Weights of a small mixture-of-experts language model, trained from scratch on English Wikipedia.
Size: 12 layers, width 768, 135M parameters.
Experts: 16 experts in each of 6 layers, 352 clamped SwiGLU neurons an expert, 2 picks a token, a softmax router.
Training: a variant of Muon for the experts, 9742 steps.
Below are experts of layer 2 (counted from 0) of a mixture-of-experts language model. Rows are named router (the router's row for the expert), gate (a neuron's input weights, with its number), up (a neuron's input weights, with its number) and show model dimensions 624-671. Each number is 128 + 32 x the weight over its row's rms, rounded and kept within 0 to 255. Numbers have three digits each.
Before each expert's rows: "mostly gets" lists some tokens that are sent to it at least half of the time; "comes after" lists some tokens at least twice as common just before its tokens as in all text. This comes from a sample of Wikipedia text that the model never trained on. Tokens count by the router's weight.

# expert 9
mostly gets: " M", " m", " l", " L", " Y", "im"
comes after: " |", "0", "|", ":", ";", "°"
router:171147145164083126124126138166165160168148140118175152130048088115092152167118180159128090121111150127167128118136178121132152217091109132205144
gate3:131156080145137058153150137083097152124107139095110096112125181107083109099090098123076184036091169143123052105138134100150073134128126091143167
up3:156173110140196091183107095125125140165157117143146099194134149173152156087120144156182119163140164086093187173126128116111129125105163107075118
gate4:103186066117146174123110139128111088141114127138149150106146115081099104205111111115098134103079102140127127137129127182207148097152145147074179
up4:134142110146120208154073107130125093126185111100122091122187071107088133115149165119091186117158135091093132168092113180102160129158130128113144
gate5:143159138115192126106124122091103109173097166174167200111085122069203169144142165142160126110186103181102082069206166092124104107112159177110158
up5:150137081087126112101094174144180115126109162148102177113144150117150112147123103142051137194107120149098158111157142191102094072163117129104123
gate6:088170138120091130073058084137178121133225172048158143142101138142160155148071099198126130175066155162136091139107114139070128072179079117122105
up6:141145064139178115124152118122118128133160142131091190159169139211039093132059140144118155118154155133083113208162108133154083142151108130080180
gate7:101126163140138093138138109131119123130151112103151097090108189094097120104126076139092114146076162070185136120167168129122133130069170169135131
up7:123155132083197092151132163172072138135100088113092110159086178166128115138101128150012162087149084099116091125146132123178206181175151129098128
gate8:110112190111124125094142125081168125113096117109149116157162125136150106118156117087159180144098194111102146192108143115191164158163086086137124
up8:169139142099149112186168156132150062156123080135154064131116128182121093118136082132097166060108158092099147154198150108071111139155144131057026
gate9:166141127121189134174140124127147142126156136108117144127093129135114166122145124132125172110142142085136088135088103134158118158126150170096100
up9:122161154129173160156149133072133130137124080157146139170127094118146128130137123155113176149120120096101087086131128164124186076131101121112158
gate10:123187125133174164150148108125144137168134119115181116182172086181143113104109149156176138160146162151142124141146139142152150189142131182146110
up10:160126138163120238108144117091087132129063114134106146153133074088188151124159114192071125133120169144129070156146105140060141086191159086145053
gate11:126149072109124083121109139121134126087155183146054123117027225106120104129123138139121141100154156129164128130152127167132133104120172110161149
up11:102106088202140165113127121121110089107122176110091180151104164177138159147152081123140065133052116133103136109060124135129130150122092112106143
gate12:103132155125121134125137092101183153150148150151153133150129162219128128092128126082096122132107122137172097136160075108144069054066170137178102
up12:092139170100117143111138030134183117151155094125088109103113027144048129098086175113154155116153117169163117162125181119085090112136172177169117
gate13:125142124148125171127122131117109162138097131114132202142196195158159122140212062132136142176145129124111143081102135182105132093101113159144105
up13:173165107181101135192152155107132138141090094132146077092033127132174144104121185184082170131137107164130076107106159052073159071079187124154110
gate14:119122110094138151161109147101179075142144106223085062155124162103113102107166144121090147108161119139082150151170160125141089174096142146140131
up14:137087108154114151087122160097101150096130139136114070147106141171119112100161115159131074154158095097139219088176113120133101084099106128092142
gate15:126140129073140169103159150116112095146163130122114128065124111134070086132139116115121130098154168110112171157078130111124110064129160076132135
up15:093163082109146091086150112172093115142125038138118067143146134181152120123117142192161107120118110126109167157177130100093145169135127136162096
gate16:137120135134100122163194111133116087086156134101085183152199135053110130179165117155155128167100114123123150131092140122113174123139108106151182
up16:100093136185094101027092073163156092158096077117131143148110143072147118157088118141195089119110097109153167060189141116086181116058128086143067
gate17:145152123107185122074117121115103141111112084171114117120101181163065116126160116118169149135106111134198180091158139154093140188131089118118109
up17:153115177056124184140129054092142096141123150183117185088209164116117062143135148089157143185186144110157112175154148083137157145120171085159155
gate18:139126161166111110116196082099152141097084155147125130052078111137183151134118108197106142160117112110120098084139140087128158139146119150134179
up18:176105061116122186152106102132159162100118117206136183132125112123131108126067085124199107120145185175123142118162128199151104051175171139148196
gate19:070105146096126128154148108101159058146122120184117101201116140089113132131179122144109093158110101117100127133148123140104120104097166079109147
up19:179059161130158116099115145131077132103151201138054148153082129088075157095145155141073069127119124112187085126146055128166090089119122078094099
gate20:172173109106139111172165144099196154140133096123168193147126185143154174140109094101076148118116148165076142124172125075169154145200119136149088
up20:144148123177190139150159127126156137151121167129151126127063181094120128129096144181154148109133174151097116095126119119126164176140095165160128
gate21:123147151086155150143092181139104097217095101111092124115093109121082096098112160108103066152138085108114119145144102137155115119157119128085139
up21:190137095202158161097126177138135108120147097138091163101127094145097102083175119106170081121175129190042122061121154095103093160156127108077118
gate22:112193161080147072164108149192156132153063162156127153105154132116114089124150169178135100114128122146134149145130101075103115134135082138110103
up22:134115106065154153084089131109103094160119142174104076098122139137161100138136137146181104073194080151179113144153121093093149126143124113103167
gate23:138178115130084153157134059149111134155160094143180103136176118195136130142181121137149102103155085106089110076129133138148116191103122077169183
up23:129134121075082087130046121089076093122144129069065094105145207149157091137101127121089104149131154115116110123155126178133131104126138171137150
gate24:089064176092126111130147112123130123073108116209160185189162081131179112116211162142088121108158079090132138173084098125146151090166073145129143
up24:131067116149153139141120176096102093132108057113172168095164161141148128112177122108149096131184135084159142129104160124123181129139158167123106
gate25:149206118114101246155176159107168092076143123104127150168086127123119129108130114132112156075152098104103129116122133068133104134086076119119144
up25:119047098132144161148109107068130127115059063132111113108148095151148139096199138124133136161100102173174151140135175198100130112166193192129093
gate26:125108107118162128159138175186153097136140082168149150138165110146125123162167139112101168133114105097111066169111180109122110121155122105140067
up26:101125131113181173119098169104200152073113191156115162092086123133149154139114126164132110114186121097074146135130131099081205147140109142082134
gate27:133127131130150130128135131120149134187165125117136085155117063123125160153104133157144177157047120172139105129133086137113148140163124140143117
up27:112131113143168079121094123123165125117108113114048124107078117123085127065158107113129137112186125147069116076056152119129186116187119101100119
gate28:098161107155161137065091141173171102165082122148063107068192060174098125151173090204086153118124138060116128180135110107180190119107103104111146
up28:151087127123106102140096214139144075132140086147147132140085105062125133125110129122092176144099119148061110161139096113038160091132116167107162
gate29:107101117102114144128133081080116137150180128164096094110159171125162143078139204131123074155111154114121115147137123168086079140102134094088143
up29:107109081124100141110087116126159130120118093155127138125089124174095115074140167148145161152145138126204136144105184134065106122144098115164102
gate30:136105080036146106103187133108167124098140125095137175148083145090175117189102114148163154179131128180050147082107104127229127069110202122151146
up30:130149131112148150121167168137165100114144156134151176172139141123093127117111129094102135115164178137140140179108172167100216083117116081156169
gate31:073160172103124108151075078112117129113161122165103109090188122174089067140101179130131123123149167083083172128143150126106102154141117111114133
up31:103150155117143110138118100187107128135057112070112163180087164144108146118161085165144106142175175122107147124131114114090114128146122154169124
gate32:197159138106138069103101119166120104193174087167116077136144093102145126118096092094140167161163158127139066132169161135137159173080194123160169
up32:160100149122105131142163196095067157148124123103148160122064133105045107114055120123138105127105161208189132089124113123172117077181168157169109
gate33:106158169117081116140142096108119127149085081142159145109155130178128116151156146115124113153144162137108139160165126129117087206098038078172128
up33:183113108158067158153131145093157076134068090168131114094144122143117163160133113170162108097149088165144112138094171083117159081110145131227124
gate34:119099143113148142104087137159141082137161090151078147141161112102140103094198124126108155095058181151110129134074103140121121105136034127096143
up34:167083115071051167077094203127124089108167126077113108173148150122095125079130120110125103095077143135120106117120198095149120091139051142109157
gate35:135137119160132149116101110137169147134091128103136167091196092164138101151109087110166149098105115129143162133157125137140138130123151166093111
up35:149198153101083126121162069145163134129195118150049148133151146183134135159116094095107154097145171135176095144125080153065133197071136139130118
gate36:071063129164155164183121103165187178128113117068170139155103187088110190135032210148082170098119103167091131084149146126122169097097125109173118
up36:106096131173178150155184201133181125099103121123070137127143154111114120143137132120127140098153142105109155053143089150089088168090116143110098
gate37:203131105128151137145156134142144106121128060180139150030152122190131163046130180135149110151136092099138097159133127176082173126082086124147115
up37:125138145154197059106125123140166178145148138158159069178107156079124136118087151146138116067128139107125220101171111115092118124158135108192160
gate38:106130081126171128100082093159167083089100167129139146099209135160082092092121149098161165073159124129155102093136129137114140168166125113126125
up38:156112148103132110125121093200192047135201107148103142173125129115079169155115079129184222109128106156103118176108156148125099138172178066120102
gate39:153104155129098129182121214104089137147091075130116096127129119175173122125114148150124094140168132109174095166191167134142107078116167170146174
up39:064112127199118141155130152133130146121163118130136081194115119141111083122103181174107122134110124141079199203124125170060124109133139093138120
gate40:136111166180108122142162105119076148090105089200141063123090139165139141098136118058119127136150105145146195165155085169101084110170097140159147
up40:145088088137101153115126163075176114096167076171195122154101095123096149108107167081180185143152147143142172157165157105150104088116149143130102
gate41:148132102166138166134170141210116143113163049115131069119121107125080159147154178093118140151148152132114125138137100102127088193117163124140141
up41:142122108125138127127161171144161106160130129152128080143180111182119120133148096115105139064129133192117108111199135145077104167121111194159091
gate42:151115169117129141121116122086182087120143120116158144085123138169102131151157162107158145136116124150173195154178113086169080095151160183132105
up42:177163148100074177144132113226146164117121110089156106123046103189107123148173176073102153149106046089105041151132118105111100094127135085131141
gate43:132113094126104156126105123087094100173107135154129177149111107107076114102084183161196064106192172164155120112113144125132179119131161106162097
up43:110105108131127194099128103168196122137069126129088169132157105166156090157122127151138179085120102167039146152084131160124155172137160105128180
gate44:145141090105157119148163129096141136119142147127152118121097121136147083116103094128157157103118094145127103099145123107105060101122135147109101
up44:121088116156109148102105155105104157137113109165108158100143178134142190068180128151111083161071064151097109161146081149136097118111079111095189
gate45:154102106100093153136128151118118133153115114170090141141107112137130119177096161126099091143113138097085149124083118104126126126098137121135111
up45:169165159143119123127209096169104085116125057048149088112104128155086059124135144188128100111150131160151042081177069084183096142139074187160174
gate46:109135091134132102122127144107047142089088154164152140133124074138127074095167119106101128149159143106207127190124110083142124119114078094144123
up46:094118199161089134101098079118146160171098152150119171129187165143107121149175106132170106168071117119111140150158127093130096095154113137149140
gate47:136130071114131152126168155063145106109121116158125208173170124100099111135112109134158055117104137157142141087117182153108102145107134083070172
up47:114133151142189127128093183138187148200096107090134089193142088128141088104134106093114169138119215112089119155123077159174110173114107099136099
gate48:160136152112123151124143164082119082080165127102146147063117074095135149153120130112118147118179142167145139157076137145118111113119120166103098
up48:086134089088152090175101104080148096131108110089175158145115143115137135176124129053113165141142148184127129015068147139116150066110147209114134
gate49:172116069097105167120123068120156094129143170069102145098105099155137133125138133148113123147042175136141187107131134121190072129088114171136119
up49:068093131162161123149147079193164137121150165136054119110092121118080111131120149108068179162084130108103097160139157072124062117182157142114140
gate50:079198141137136138160094155118114172147095158157123134143117147116183138157221133130124113166135141170083148169143121168085088121134093133182117
up50:129160137170077058197136105174140160093123138108119202107080142105143094110148159110095138174083165089059163179127196111105119149095152139141122
gate51:134132168186136105139119183108146142132190074144165131138163112169129149131098172096131172138123132116093157133163151126094155169100118111113094
up51:115114101118183179109161093174124147178169079113160153144093185096154116146118123108204198131115121099065095116113071103130113142085108055184157
gate52:142130119110086157141085075112099169108099157061165128151144051124157162138067140098123075097104172095124106113179161189103152169113106133100120
up52:097090083117113099077168078127095106111180155076169117151120128115090155116126148083170141135195066158135140174116123109123133138096092107153108
gate53:091115127188112057154139138096165140105110145144110156139149196159172105110093179134067071106074155139144126089176068122184179161116055165104121
up53:097177133118173075088101055109122148113056145124140131117083156070141164114149161159077204080113085098112108136150116164048138112213119105116149
gate54:122059110127155110106075139207136111141167090111152093116105111132118131147127134163194136123148051171076143156128149182167153099184117149125102
up54:176168158135130063145099153145166071117130125137134130131132142083058173110140132122119129194093164063133142100115114170119119115145114102166160
gate55:167151152150198159138144172158137064104101123104145123180120086089179078130143151133116170103188178122160155135141092094141135118163132101094128
up55:129116074144133160181086180115100130112120188128150128171110092131147122143104125157086101166128084122136073134178078086198136103134126113175148
gate56:081176172097166141172076114067140139189103069101128124122155131130119089161137111088061066158134135092113118139171094132150126076135155084147108
up56:097143083092119101158168156110097115091153098105085104091093118123116126136112163148132152102159140069130183101136099138177135120090099162152189
gate57:140154146125159136131091098085136137166102181169117124093160108203139100120137106156167203166099123088117126138119110153079126152151115028118119
up57:163112125106112111064087100157071140134110111090118123082152192050114124086176164150049123069120127132153140123144114106135121104104091129172131
gate58:159108138090110125136167131113079157102124165111136119132157109121160134139105110151177078087156216079136126114171177104128077152141105109107168
up58:139182106176143171111099151065102145168093139111172133127141140099130058111124060101097083085155155128116143110116087130083054130031122194146105
gate59:106124089150156108115117138069139090104168133136136089200143093133118123099174092087122158119135150070077116146114105127101160118131137111133138
up59:171182153145104152172139114133042139148164149121035149120105173179143168081155114137112160144089113143071134123156255110127100156129126151078081
gate60:109099151086127084095112101134113105149083132099043119016136143108090088133143151126132139139146083095112124054161147141096134159137123120126097
up60:137148130104103128108145158139140147090142124136107186155095158133122117135116110137105143143126118084130064079204130143085136068123088057107154
gate61:107113084116170083129043131119066073141173171142118168121183114134165136085107118136108079108121127184160097068122140040116067081097173058153111
up61:123179130204087108079166116112137107138105071128118127093169155124101120116149125106093122107160129195075194088114160075145124078044096135114132
gate62:186120199169139141097145171139120084087126133150112108153103078092096114150122183163078143060137209101160069147178117141127126082091100094104137
up62:172152123193126117073132091136200058129110106133084129112102194153095154133118148149155142147105185084139148161079093146115110125151173101162116
gate63:136147188169157127187140170174168133172137147075124130120134080115102110137115146122121080153134133173116194099123062154100111130048140108091138
up63:134106150124107180148181148171095121183107140072141120123071089079068196145149147119103109151146155066181133134113133175056147081120118095102109
gate64:077113176124109092108080063123142161088088150146134106175145108148121165104064150065136122154123142152157111154073155124152090180171098159073172
up64:068107126153140116166127120109137133164080105178119145138115120099118117141146078115152177145111105125115123075121142120116083101141103153199173